config.yaml
num_hidden_layers: 12
router_score: "softmax"
num_attention_heads: 7
norm_place: "pre"
norm_eps: 1e-06
rope_fraction: 0.25
parallel_block: false
batch_tokens: [32768, 65536, 98304]
Below are experts of layer 4 (counted from 0) of a mixture-of-experts language model. Rows are named router (the router's row for the expert), down (a neuron's output weights, with its number) and show model dimensions 112-167. Each number is 50 + 10 x the weight over its row's rms, rounded and kept within 0 to 99.
After each expert's rows: "raises" lists some tokens whose logits its average output raises strongly, later layers aside. This comes from a sample of Wikipedia text that the model never trained on.

# expert 3
router:64 49 41 55 43 55 58 65 46 54 37 65 60 61 43 51 60 48 52 48 47 70 47 62 40 46 43 46 42 60 52 50 50 42 34 62 49 44 48 40 30 50 47 49 49 41 50 51 53 50 48 68 60 56 42 49
down0:44 52 39 52 48 70 50 47 54 50 51 51 50 50 74 51 68 52 59 40 57 38 57 85 37 45 35 50 48 57 60 36 43 43 54 56 52 75 34 46 57 52 46 66 63 53 42 59 41 48 49 55 49 55 49 53
down1:54 61 53 41 54 59 56 36 51 50 53 54 74 51 48 41 49 50 47 30 54 51 43 54 43 58 40 52 57 42 53 65 77 38 46 56 51 58 46 59 49 63 39 59 57 53 46 69 53 56 54 51 40 62 43 60
raises: ".", ".\n\n", ",", ";", ":", "\n\n"

# expert 46
router:58 44 56 46 59 55 38 63 66 36 39 56 37 42 62 61 48 35 50 59 36 30 51 46 43 61 68 44 45 54 47 55 63 49 43 45 46 31 41 65 44 48 66 36 42 73 34 54 40 41 55 54 46 49 47 56
down0:60 41 47 37 45 64 58 44 63 41 31 48 57 49 42 56 46 52 61 42 55 52 65 45 66 33 31 40 36 40 62 53 55 24 48 63 32 59 72 37 38 49 42 32 55 27 55 44 52 46 45 52 54 61 26 57
down1:49 44 34 66 42 49 56 53 35 46 52 43 56 45 42 61 47 32 61 59 40 51 40 60 49 64 39 46 51 50 50 51 47 51 30 47 56 36 50 48 33 55 49 54 32 46 39 53 59 35 42 42 47 61 26 55
raises: " in", " on", " at", ".\n\n", " the", " by"

# expert 17
router:63 49 45 51 44 53 52 57 53 59 44 57 54 44 57 65 50 58 47 59 67 66 59 40 47 59 55 56 38 48 40 48 46 55 54 56 52 49 41 63 53 65 38 43 72 37 61 56 41 51 50 53 40 42 57 65
down0:39 50 45 58 46 34 47 30 50 37 32 36 34 59 50 29 33 41 35 42 50 42 45 40 49 57 51 47 52 48 66 50 47 45 44 68 45 59 45 50 43 37 68 61 44 56 54 62 56 43 41 44 58 52 34 46
down1:56 48 41 49 50 61 46 56 52 58 45 35 60 35 36 40 49 46 38 43 39 45 33 36 27 47 27 60 53 29 77 60 36 56 38 62 50 55 52 47 57 54 41 42 43 41 65 40 62 42 62 43 55 47 35 45
raises: "B", "SA", "U", "BC", "OL", "J"

# expert 14
router:64 56 47 35 39 27 39 44 44 48 61 49 50 50 28 42 45 51 70 35 57 53 44 41 52 72 56 58 36 54 41 61 51 42 46 56 43 68 41 50 66 59 48 66 52 45 37 39 53 54 61 56 52 45 36 43
down0:50 46 36 44 54 35 44 62 49 49 48 49 56 61 24 57 47 60 65 48 38 60 32 51 44 46 70 70 52 76 45 65 53 48 48 49 56 53 52 48 49 59 39 47 57 65 59 75 61 48 37 41 43 52 48 44
down1:52 69 45 72 43 66 58 66 51 38 48 63 52 61 51 42 59 41 56 54 40 34 59 53 62 62 61 47 50 67 51 56 50 44 52 47 51 32 63 46 60 57 51 31 48 44 56 53 47 44 55 31 55 38 41 54
raises: "nd", "0", "6", "8", "rd", "7"

# expert 39
router:54 63 57 75 58 54 60 46 42 56 59 48 43 36 54 52 44 50 35 56 44 52 47 47 65 63 39 46 61 54 41 52 50 49 43 39 41 49 42 45 67 44 48 52 43 49 46 51 57 60 45 60 45 42 48 57
down0:36 48 52 61 52 43 40 45 44 55 49 60 48 46 32 50 56 64 28 62 47 39 52 52 52 60 40 50 46 40 32 41 40 47 29 47 59 68 33 45 61 38 54 47 49 72 53 58 51 44 51 26 61 46 28 47
down1:34 43 47 46 43 30 58 49 37 62 46 42 47 60 60 48 65 56 49 47 52 48 61 59 48 47 49 45 51 47 58 59 39 51 67 51 61 46 58 48 32 52 44 40 55 56 47 56 41 47 63 51 55 57 50 51
raises: " the", " a", " their", " his", " its", " an"

# expert 37
router:37 58 58 51 50 52 57 40 34 58 36 47 51 62 60 56 67 36 50 41 33 68 48 65 43 48 50 47 49 54 43 49 49 64 57 65 38 67 61 68 43 47 34 41 36 61 37 43 48 54 60 45 57 59 56 40
down0:54 44 51 43 31 52 57 32 51 42 63 31 36 38 34 40 39 56 42 34 58 46 60 59 46 43 53 65 53 39 41 48 48 38 49 67 47 59 47 44 46 35 50 60 53 54 58 48 43 54 39 29 54 50 55 58
down1:66 59 69 41 68 62 50 51 48 50 56 47 31 44 58 36 43 58 45 34 70 61 43 39 50 38 50 49 59 43 46 66 39 62 59 73 33 44 64 39 69 58 66 51 46 64 39 46 21 39 25 53 54 37 49 35
raises: "1", "2", "3", "9", "5", "4"

# expert 13
router:46 65 49 68 64 46 46 41 47 51 63 64 62 56 38 59 63 50 34 52 37 47 68 43 63 37 53 54 36 48 45 31 60 43 57 53 70 41 48 55 57 62 33 52 69 35 44 55 52 60 66 33 60 73 51 46
down0:54 55 35 45 51 41 45 39 38 52 41 55 44 51 51 46 52 65 52 60 46 64 50 32 53 40 59 43 29 42 53 41 51 42 29 60 39 34 43 45 48 43 60 49 51 40 42 53 62 58 40 48 45 72 64 43
down1:52 49 66 64 66 60 61 42 44 67 65 69 49 47 43 58 38 47 51 60 42 46 53 44 44 45 50 59 26 55 58 51 61 37 74 44 46 38 40 50 54 56 39 59 52 51 66 54 66 54 42 42 58 48 51 46
raises: "st", "9", "8", "7", "0", "5"

# expert 29
router:53 56 49 54 39 26 54 58 60 47 41 54 62 62 66 52 38 30 63 31 46 37 54 45 30 46 58 53 61 32 47 51 68 75 49 58 61 48 47 33 58 76 43 39 32 56 50 43 54 50 47 58 75 49 38 43
down0:46 34 38 55 53 46 56 52 59 62 48 55 65 54 44 39 32 49 28 47 53 39 26 45 47 64 44 63 54 57 46 39 45 64 39 47 62 58 41 52 43 35 61 54 69 32 39 39 61 45 35 53 48 65 54 56
down1:49 52 49 55 44 50 58 50 48 45 48 25 53 46 54 38 51 58 60 54 62 47 70 59 54 34 40 49 38 63 51 44 54 56 29 64 39 44 54 64 52 50 78 56 59 26 20 48 55 59 50 36 56 61 53 50
raises: ",", ".", "'s", " and"

# expert 18
router:43 48 63 36 73 51 47 60 57 31 51 28 41 45 52 49 44 54 58 53 48 61 65 50 63 51 38 56 41 50 41 54 60 54 35 46 71 44 66 49 58 40 42 62 46 62 54 46 57 30 51 48 55 51 45 57
down0:47 61 45 54 43 43 37 74 33 50 60 36 57 35 45 48 66 66 48 43 51 51 68 55 50 52 47 43 54 49 46 46 40 65 46 39 32 51 50 59 44 37 73 51 44 43 36 39 58 67 47 46 52 55 43 43
down1:56 54 52 58 64 54 57 37 55 65 60 49 72 58 63 54 40 55 74 45 63 55 57 47 64 41 57 44 45 41 49 62 61 38 35 42 61 49 58 50 78 43 56 48 53 50 51 51 38 69 46 58 58 29 55 67
raises: ".\n\n", ",", " of", ";", "\n", " in"

# expert 47
router:51 51 60 50 36 57 52 44 46 43 46 54 60 52 58 51 29 57 67 50 71 56 43 37 46 62 62 61 40 56 58 40 59 31 50 59 57 44 28 55 40 44 58 65 57 25 60 48 36 34 63 45 59 57 58 41
down0:52 29 48 52 53 54 46 33 72 62 42 57 61 49 50 48 74 60 68 47 37 50 57 56 40 44 59 34 38 45 58 55 35 43 62 56 54 47 57 56 41 52 39 43 52 63 58 55 53 31 71 38 39 47 44 45
down1:35 59 35 33 39 46 56 70 38 59 62 59 58 38 54 64 53 68 45 43 41 81 51 56 57 26 48 41 57 42 49 33 69 44 31 54 54 62 46 71 53 55 37 52 48 40 61 44 55 57 39 49 59 59 50 49
raises: "ing", "or", "ed", "u", "ib", "ac"

# expert 12
router:52 43 46 52 51 52 49 45 61 40 50 31 30 51 45 61 39 41 44 40 54 42 57 51 56 52 57 40 40 38 33 53 49 55 45 41 56 54 46 60 47 63 49 52 33 39 54 37 25 55 49 35 47 63 32 48
down0:42 39 67 40 68 45 51 42 49 30 66 34 56 59 57 47 54 71 51 64 40 46 19 56 51 37 51 32 74 46 33 56 38 46 60 57 45 62 39 51 58 41 49 60 52 46 37 59 52 40 54 55 41 61 53 66
down1:37 56 59 64 60 40 44 57 56 56 38 57 52 37 37 52 50 64 66 59 64 60 53 53 56 82 51 49 60 53 43 47 57 55 47 48 43 69 39 30 62 61 29 54 51 66 55 69 49 40 50 36 53 46 55 51
raises: " the", " his", " a", " their", " an", " "

# expert 35
router:58 46 35 41 38 48 72 67 40 60 55 44 36 42 78 52 54 52 65 49 47 54 42 50 39 69 37 40 54 54 61 56 63 58 65 44 34 53 52 38 45 61 44 62 65 54 46 39 62 49 44 58 30 42 58 52
down0:43 61 42 54 50 42 52 34 54 51 67 57 38 38 43 65 63 63 35 75 36 56 50 47 63 57 29 40 41 39 57 55 63 57 54 50 50 37 69 52 61 44 61 57 35 42 57 41 46 47 51 37 37 50 45 51
down1:42 39 56 72 53 40 44 53 45 34 44 44 71 54 40 56 57 47 48 51 46 49 43 50 40 41 59 43 43 68 31 48 54 59 33 43 55 44 37 56 59 51 39 59 51 62 43 60 32 41 54 58 52 50 44 39
raises: "s", ".", "–", "th", ",", "/"

# expert 21
router:45 54 62 50 45 64 41 60 30 62 58 28 46 60 55 45 62 56 35 47 32 59 56 38 48 56 51 58 56 53 49 46 36 42 51 46 38 44 41 42 64 66 44 43 60 67 62 43 62 61 52 52 33 53 48 55
down0:52 42 65 59 64 48 53 43 35 43 57 54 62 39 26 55 55 44 53 65 62 51 50 44 51 62 43 46 56 53 63 51 28 74 55 52 62 55 49 55 51 62 45 60 35 58 68 31 34 42 38 49 46 50 43 45
down1:45 36 54 56 52 67 43 50 50 39 48 40 41 64 56 56 35 40 58 64 38 52 42 57 62 43 52 61 57 59 51 64 72 36 46 49 35 50 64 62 51 65 67 35 56 46 30 54 50 54 60 43 54 62 45 33
raises: "–", ";\n", ",", "\n\n", ".\n\n", "\n"

# expert 23
router:39 48 49 49 45 61 47 43 43 45 51 54 50 63 45 53 50 40 41 36 67 57 58 74 48 43 50 54 61 62 57 36 55 52 58 42 28 53 47 64 67 43 46 42 61 49 44 35 66 46 45 50 34 50 57 34
down0:52 37 34 51 74 37 54 70 57 43 46 61 57 53 40 55 45 35 55 31 58 49 43 48 48 25 41 54 68 29 50 62 41 61 54 46 43 45 32 54 55 39 47 47 37 36 42 55 51 59 47 56 26 53 44 55
down1:76 49 51 48 52 73 28 71 54 47 57 56 52 49 44 40 51 57 53 51 53 54 35 54 44 56 32 63 39 41 40 60 66 61 40 55 67 49 57 59 57 59 57 45 42 54 59 57 60 55 45 59 53 41 38 50
raises: " the", " a", " their", " an", " his", " "

# expert 5
router:58 75 61 52 39 47 58 49 55 42 37 58 55 40 41 49 44 60 48 34 55 40 58 34 59 51 44 44 53 57 41 42 37 40 60 38 48 44 67 54 41 70 60 51 49 56 52 53 57 64 41 39 66 71 46 49
down0:38 51 44 59 49 69 50 35 45 75 41 54 48 46 56 51 41 42 72 58 60 49 50 45 45 49 60 36 55 47 61 57 46 41 40 60 49 56 54 66 46 54 44 55 60 51 42 35 57 52 51 47 56 47 72 58
down1:55 43 39 40 42 65 39 46 52 60 63 43 46 50 58 76 47 45 36 68 47 52 51 51 47 48 53 75 44 33 47 50 56 38 53 67 41 46 52 57 56 48 52 66 76 54 32 55 60 49 58 65 50 37 44 46
raises: "==", "The", "In", "=", "===", "A"

# expert 2
router:44 72 46 56 36 46 69 57 49 45 40 53 51 64 54 68 61 50 70 48 57 45 56 50 41 35 50 45 58 49 62 38 57 76 35 62 56 57 62 39 50 35 39 49 37 44 63 46 65 58 56 59 65 53 58 57
down0:44 42 42 47 36 61 47 52 44 55 38 38 62 36 61 41 54 35 56 66 41 45 63 67 40 41 61 58 60 41 58 50 53 33 47 54 72 43 44 56 65 33 52 42 49 37 38 53 52 60 64 53 58 56 66 54
down1:62 34 53 69 44 44 40 61 55 37 70 45 60 39 31 57 56 36 59 46 59 48 45 51 47 52 68 45 64 41 55 49 34 45 51 53 61 59 50 45 39 72 42 59 46 39 34 66 37 57 59 61 36 50 64 56
raises: ",", " and", " &", "ian"

# expert 11
router:51 57 40 46 55 62 39 41 51 64 58 58 45 41 44 53 36 48 58 54 46 58 42 45 55 31 51 50 37 50 51 62 43 52 45 52 45 51 56 70 56 48 59 60 50 57 40 58 48 62 62 55 47 54 43 52
down0:30 42 37 64 47 59 54 45 41 48 30 48 39 57 49 40 59 57 47 51 57 41 49 36 63 66 45 58 56 47 52 42 55 46 60 53 54 59 52 52 58 57 58 54 55 62 33 43 61 60 44 56 53 44 51 67
down1:63 36 54 49 45 42 43 41 62 38 58 48 58 43 63 50 51 48 35 39 64 61 55 51 71 65 42 63 58 53 50 62 44 65 47 48 46 46 60 38 54 56 43 46 44 47 51 52 61 69 55 35 50 44 50 37
raises: ";", ".\n\n", ",", ":", ".", " of"

# expert 24
router:60 39 34 44 38 38 58 38 48 54 44 59 43 34 54 67 55 56 65 30 50 58 44 51 57 63 64 51 39 53 37 54 39 42 58 59 60 53 63 38 68 52 49 30 49 30 50 56 65 53 52 53 32 40 62 67
down0:57 50 51 45 45 54 71 13 51 48 50 52 65 50 46 32 28 70 50 44 48 33 52 65 46 66 51 65 51 41 52 55 63 41 56 64 61 68 40 45 59 41 45 42 50 32 45 52 54 54 48 34 52 45 69 57
down1:56 46 48 59 48 55 61 64 41 61 55 57 52 58 67 52 57 54 62 36 44 38 64 38 63 46 41 51 54 40 45 49 46 47 49 53 48 60 46 42 63 63 46 41 49 57 44 44 58 46 64 60 41 50 69 73
raises: "th", ".", "–", " |", ",", "-"

# expert 26
router:35 37 49 53 49 48 44 60 65 54 40 46 49 43 42 52 72 53 55 39 40 45 50 48 36 40 52 54 63 43 44 27 58 42 55 59 43 54 52 22 50 73 50 40 41 65 37 74 58 57 57 50 57 49 54 61
down0:58 48 32 55 50 62 55 29 54 45 67 51 43 34 32 68 50 65 22 49 53 56 48 46 68 43 38 55 54 54 57 41 59 41 53 36 34 37 45 45 49 52 43 39 56 38 57 34 46 42 62 43 58 53 49 37
down1:54 58 52 36 45 42 50 56 55 54 63 47 51 51 30 65 58 46 44 71 45 50 51 64 57 47 59 44 43 60 47 40 54 58 46 62 49 56 48 49 58 54 70 34 73 49 52 48 49 33 41 44 75 61 40 47
raises: "'s", " II", "-M", ",", " &"

# expert 19
router:45 54 32 54 54 61 50 58 41 41 54 59 35 31 40 49 55 48 42 40 43 46 35 56 64 34 33 47 49 42 32 42 30 39 40 47 32 57 66 50 57 59 58 66 56 45 57 58 76 46 35 61 61 46 33 43
down0:58 43 61 51 56 46 47 44 55 44 47 51 48 50 74 57 59 48 53 36 50 67 34 48 38 49 43 43 55 56 64 35 60 35 55 76 50 45 56 58 74 53 44 52 42 66 54 34 52 37 32 51 62 57 61 43
down1:58 51 48 47 60 55 59 54 53 46 57 51 40 46 26 62 26 53 44 47 41 42 46 48 56 63 60 46 36 54 30 58 31 45 64 36 59 51 70 56 66 43 43 52 35 55 47 64 57 43 69 34 62 55 44 31
raises: ",", " and", ":", " by", " |", "."

# expert 15
router:53 61 65 51 59 47 38 38 35 28 53 32 34 51 53 50 44 62 35 30 58 67 50 38 59 50 54 34 44 44 34 55 59 60 43 54 51 51 55 50 38 35 55 57 56 47 46 43 60 49 38 42 36 42 42 45
down0:39 52 54 48 56 49 59 47 49 57 40 32 52 40 34 55 54 47 56 53 53 43 43 45 40 44 54 52 42 42 44 55 60 46 53 38 43 55 61 56 22 46 60 44 62 57 63 38 48 63 58 53 39 52 68 67
down1:66 60 47 49 42 48 66 39 43 56 42 33 68 73 61 35 59 63 45 45 47 51 59 41 54 56 61 52 56 59 41 78 50 46 41 48 60 58 41 49 61 51 31 43 58 46 45 51 57 49 67 28 55 55 62 66
raises: " the", " his", " their", " this", " these", " its"

# expert 36
router:59 46 33 49 58 61 73 26 63 64 49 64 52 51 28 66 46 58 51 57 39 56 57 53 54 48 49 55 44 58 65 56 40 58 39 60 43 61 67 71 51 58 53 53 50 47 50 55 55 61 49 46 44 50 40 41
down0:65 38 51 47 51 62 51 50 54 60 49 49 45 54 59 44 46 21 61 41 31 62 53 75 35 54 67 54 54 46 37 41 42 57 30 38 63 36 38 59 55 46 47 47 43 44 50 54 45 52 58 50 58 59 47 59
down1:40 58 59 25 28 45 39 38 43 42 34 29 58 56 46 48 44 56 62 44 52 46 47 44 61 54 46 46 48 67 44 49 53 37 54 57 62 64 38 46 36 36 59 32 83 52 44 35 53 75 46 31 39 38 48 50
raises: "===", "(", ".", "=", ".\n\n", " of"

# expert 1
router:44 38 52 56 42 64 45 49 30 63 62 63 37 45 52 50 54 51 49 47 52 41 41 55 45 29 64 47 45 51 41 61 38 68 55 50 51 59 52 43 45 53 41 42 49 45 62 50 49 53 54 44 38 47 58 51
down0:63 32 52 49 51 41 46 41 53 44 46 58 27 55 39 52 39 58 51 64 71 54 53 47 49 48 56 43 60 59 48 51 17 50 57 44 76 62 59 60 41 47 51 39 59 51 50 48 39 58 46 46 49 43 47 47
down1:39 51 57 38 59 53 51 49 57 34 43 40 43 39 60 51 48 51 56 47 59 65 50 43 49 40 67 63 55 47 44 57 55 41 68 47 52 58 64 57 70 55 44 38 39 55 46 52 39 60 36 60 57 56 46 63
raises: "-", "|", "2", "    ", "3", "5"

# expert 44
router:53 49 55 52 67 57 43 61 48 40 36 41 39 49 76 42 48 55 61 53 49 74 53 47 56 60 47 53 38 42 60 57 56 44 47 64 58 68 35 58 49 33 35 68 55 56 50 46 57 41 62 36 51 36 52 49
down0:63 62 49 48 38 40 55 45 40 46 52 34 69 75 51 51 63 50 53 44 52 51 50 50 42 62 70 52 62 57 50 57 63 44 62 46 35 51 43 44 51 60 63 50 45 53 42 70 61 57 37 59 35 60 38 38
down1:42 57 65 56 47 37 53 46 56 51 26 52 57 61 37 59 58 47 53 43 55 41 54 59 41 57 50 44 62 54 45 40 36 64 59 60 55 55 45 58 47 46 48 55 51 50 50 46 54 54 38 44 39 39 64 44
raises: ",", ";", " of", ".", ".\n\n", " in"

# expert 34
router:35 36 52 45 47 34 46 44 50 62 55 44 73 59 49 45 54 56 46 63 49 37 39 47 46 63 72 47 67 52 56 57 42 47 68 59 71 46 43 39 68 33 48 62 63 53 42 41 51 53 42 39 42 42 45 60
down0:57 49 59 66 63 48 42 57 61 51 50 42 57 43 50 53 50 37 50 52 31 64 54 46 56 33 41 50 51 73 36 57 51 43 57 53 66 39 81 44 64 57 57 53 58 58 32 54 55 60 35 64 55 48 42 45
down1:46 43 47 56 57 53 53 50 53 62 44 47 42 25 46 49 49 52 63 53 40 48 43 43 45 36 42 58 39 52 37 61 50 48 48 50 48 68 39 43 46 37 43 59 40 61 41 56 55 49 41 60 45 50 47 64
raises: " the", " a", ";"

# expert 28
router:30 61 54 38 52 37 45 63 68 59 56 60 45 47 34 47 43 72 55 56 52 53 69 57 49 41 46 42 56 49 53 40 54 60 55 35 44 46 58 40 40 35 53 35 28 44 47 64 68 39 51 59 40 53 53 62
down0:50 61 42 47 38 54 54 47 41 38 34 57 48 43 51 20 49 53 62 66 51 57 67 56 53 67 68 59 42 46 55 55 36 57 48 47 51 40 44 43 71 54 57 45 44 51 44 62 53 56 43 56 50 30 35 40
down1:34 52 61 43 53 63 43 49 25 63 41 62 45 55 54 44 38 58 67 49 63 43 49 61 34 48 57 54 50 48 52 54 46 53 46 47 46 49 47 52 41 48 54 59 61 40 67 70 48 63 42 63 59 58 54 48
raises: " the", ",", " they", " that", " he", " it"

# expert 42
router:51 42 61 53 59 50 47 65 35 49 47 54 69 51 47 39 37 56 53 48 50 42 59 59 49 64 35 45 47 48 47 55 51 32 39 48 39 28 53 28 41 46 53 55 54 50 47 62 53 54 40 43 49 46 48 47
down0:57 38 57 41 47 33 51 50 47 54 65 54 41 38 62 62 46 62 43 64 63 48 51 36 71 45 54 53 56 63 43 41 55 53 45 40 50 50 56 66 44 44 36 50 35 51 44 59 58 46 45 34 53 49 54 44
down1:19 37 40 57 59 45 31 72 40 56 54 39 33 69 56 39 39 56 68 45 51 38 37 48 52 43 63 40 51 45 57 50 32 59 42 47 49 34 50 46 46 44 32 41 45 55 41 59 46 39 41 45 40 38 66 48
raises: " The", " They", " It", " Following", " However", " Although"

# expert 43
router:28 38 46 54 61 35 45 42 51 44 55 46 56 44 66 48 68 50 35 42 44 49 40 43 59 42 36 50 41 35 57 43 46 45 49 45 42 33 53 44 36 63 50 61 36 51 54 47 34 50 53 51 68 58 51 41
down0:50 62 60 44 32 53 40 49 51 45 49 50 51 36 51 60 53 41 31 69 41 48 43 55 50 41 62 58 45 55 37 66 48 49 31 71 54 53 40 53 61 43 53 51 49 45 62 39 54 63 60 66 52 64 44 31
down1:47 52 47 59 41 53 68 29 73 39 39 26 50 36 41 47 49 51 54 51 43 39 53 54 58 63 48 50 62 45 45 45 55 40 58 44 42 59 41 55 41 42 43 60 52 39 33 60 58 69 36 50 38 50 48 36
raises: "=", "-", "Scientific", "Personal", "General", "0"

# expert 31
router:51 48 48 44 47 50 57 51 42 45 42 41 55 43 48 46 71 53 43 43 53 47 44 52 49 56 54 49 49 40 42 30 48 43 54 37 50 72 36 52 47 55 56 63 54 61 66 51 52 62 46 53 36 48 58 42
down0:38 56 48 56 43 63 64 63 45 51 62 47 58 44 32 43 47 37 42 69 76 56 50 55 50 56 37 58 42 60 45 50 44 48 50 65 47 60 56 54 46 54 61 51 46 55 70 32 43 58 55 85 50 33 44 36
down1:54 50 56 58 47 55 39 67 62 47 44 65 56 38 63 62 52 62 53 34 30 57 49 49 53 43 47 52 52 50 42 54 37 63 50 46 35 39 45 52 49 54 46 49 63 43 52 40 43 72 55 48 60 45 26 56
raises: " the", " being", " a", " its", " their", " it"

# expert 4
router:62 61 68 51 52 52 55 42 50 52 51 51 50 50 47 52 52 60 57 56 60 23 49 43 41 34 63 57 47 73 62 46 53 59 38 67 63 46 43 56 42 51 59 55 59 33 71 38 36 43 37 53 46 49 50 51
down0:59 46 63 32 53 42 67 58 53 52 62 42 44 31 59 49 49 28 58 56 42 70 39 43 39 40 45 28 57 32 47 66 37 44 38 62 37 34 59 54 54 59 50 55 42 54 30 50 65 59 46 72 59 57 50 48
down1:35 45 59 58 44 41 52 55 41 34 56 58 47 43 55 31 34 39 33 62 51 53 63 74 44 51 42 57 54 47 47 51 61 48 76 53 36 52 48 47 46 53 51 42 47 59 33 58 51 63 51 52 60 41 29 54
raises: "it", "ra", "u", "r"

# expert 30
router:49 50 40 48 47 42 56 64 64 54 45 42 37 61 48 64 43 42 63 57 62 52 37 52 60 55 51 50 31 36 45 41 69 58 60 62 52 41 48 59 51 54 40 41 45 55 47 47 49 41 58 33 53 38 54 42
down0:56 57 58 41 65 59 46 54 43 50 34 35 68 47 46 64 53 40 61 46 55 61 56 71 65 35 40 50 35 53 52 39 56 53 46 46 43 57 29 54 53 48 68 39 56 27 51 44 46 70 40 61 62 45 68 42
down1:75 27 46 50 42 58 63 53 47 54 56 56 50 53 48 37 60 51 51 57 56 42 46 60 38 39 58 49 54 59 71 54 49 49 62 62 47 51 26 54 50 38 60 38 47 40 38 66 50 58 49 38 58 50 77 55
raises: " on", " of", " by", ".", " for", ","

# expert 27
router:47 57 33 45 42 44 45 58 61 47 47 60 33 42 67 57 43 52 52 63 54 66 55 48 49 54 30 56 40 53 43 53 55 42 49 54 45 49 37 39 53 68 48 58 53 49 37 68 48 54 49 39 53 48 51 62
down0:44 56 43 48 46 77 71 56 44 40 55 55 35 30 47 51 57 48 45 57 44 61 53 44 48 59 45 48 52 55 64 51 60 57 65 68 41 44 48 42 57 62 70 52 63 47 55 42 44 66 49 45 41 62 55 68
down1:55 34 62 35 53 66 71 71 27 58 45 64 50 45 49 62 38 58 52 41 53 57 50 49 70 39 51 45 46 47 56 52 47 48 40 52 60 43 64 63 51 58 56 48 50 41 40 55 48 44 66 46 50 52 43 33
raises: ",", " National", "-M", ".", ".\n\n", "-N"

# expert 41
router:52 47 40 82 45 56 49 50 48 69 50 49 61 54 47 40 41 48 49 47 40 44 33 58 45 58 57 45 39 50 44 53 49 39 58 22 59 51 56 16 45 55 48 33 59 56 59 53 35 57 51 37 71 59 59 49
down0:52 52 53 49 38 23 39 59 42 47 45 30 60 46 63 62 42 58 47 41 76 46 54 43 43 54 53 58 46 33 47 49 36 71 33 43 52 51 28 36 44 58 48 41 38 46 48 65 51 38 42 61 66 48 55 45
down1:31 49 55 60 46 59 55 31 49 39 53 55 69 42 42 47 46 43 49 44 47 36 54 52 45 44 52 55 69 55 51 47 35 43 61 20 38 57 61 40 56 68 43 50 52 46 49 47 48 59 59 62 59 65 43 47
raises: " the", " although", " it"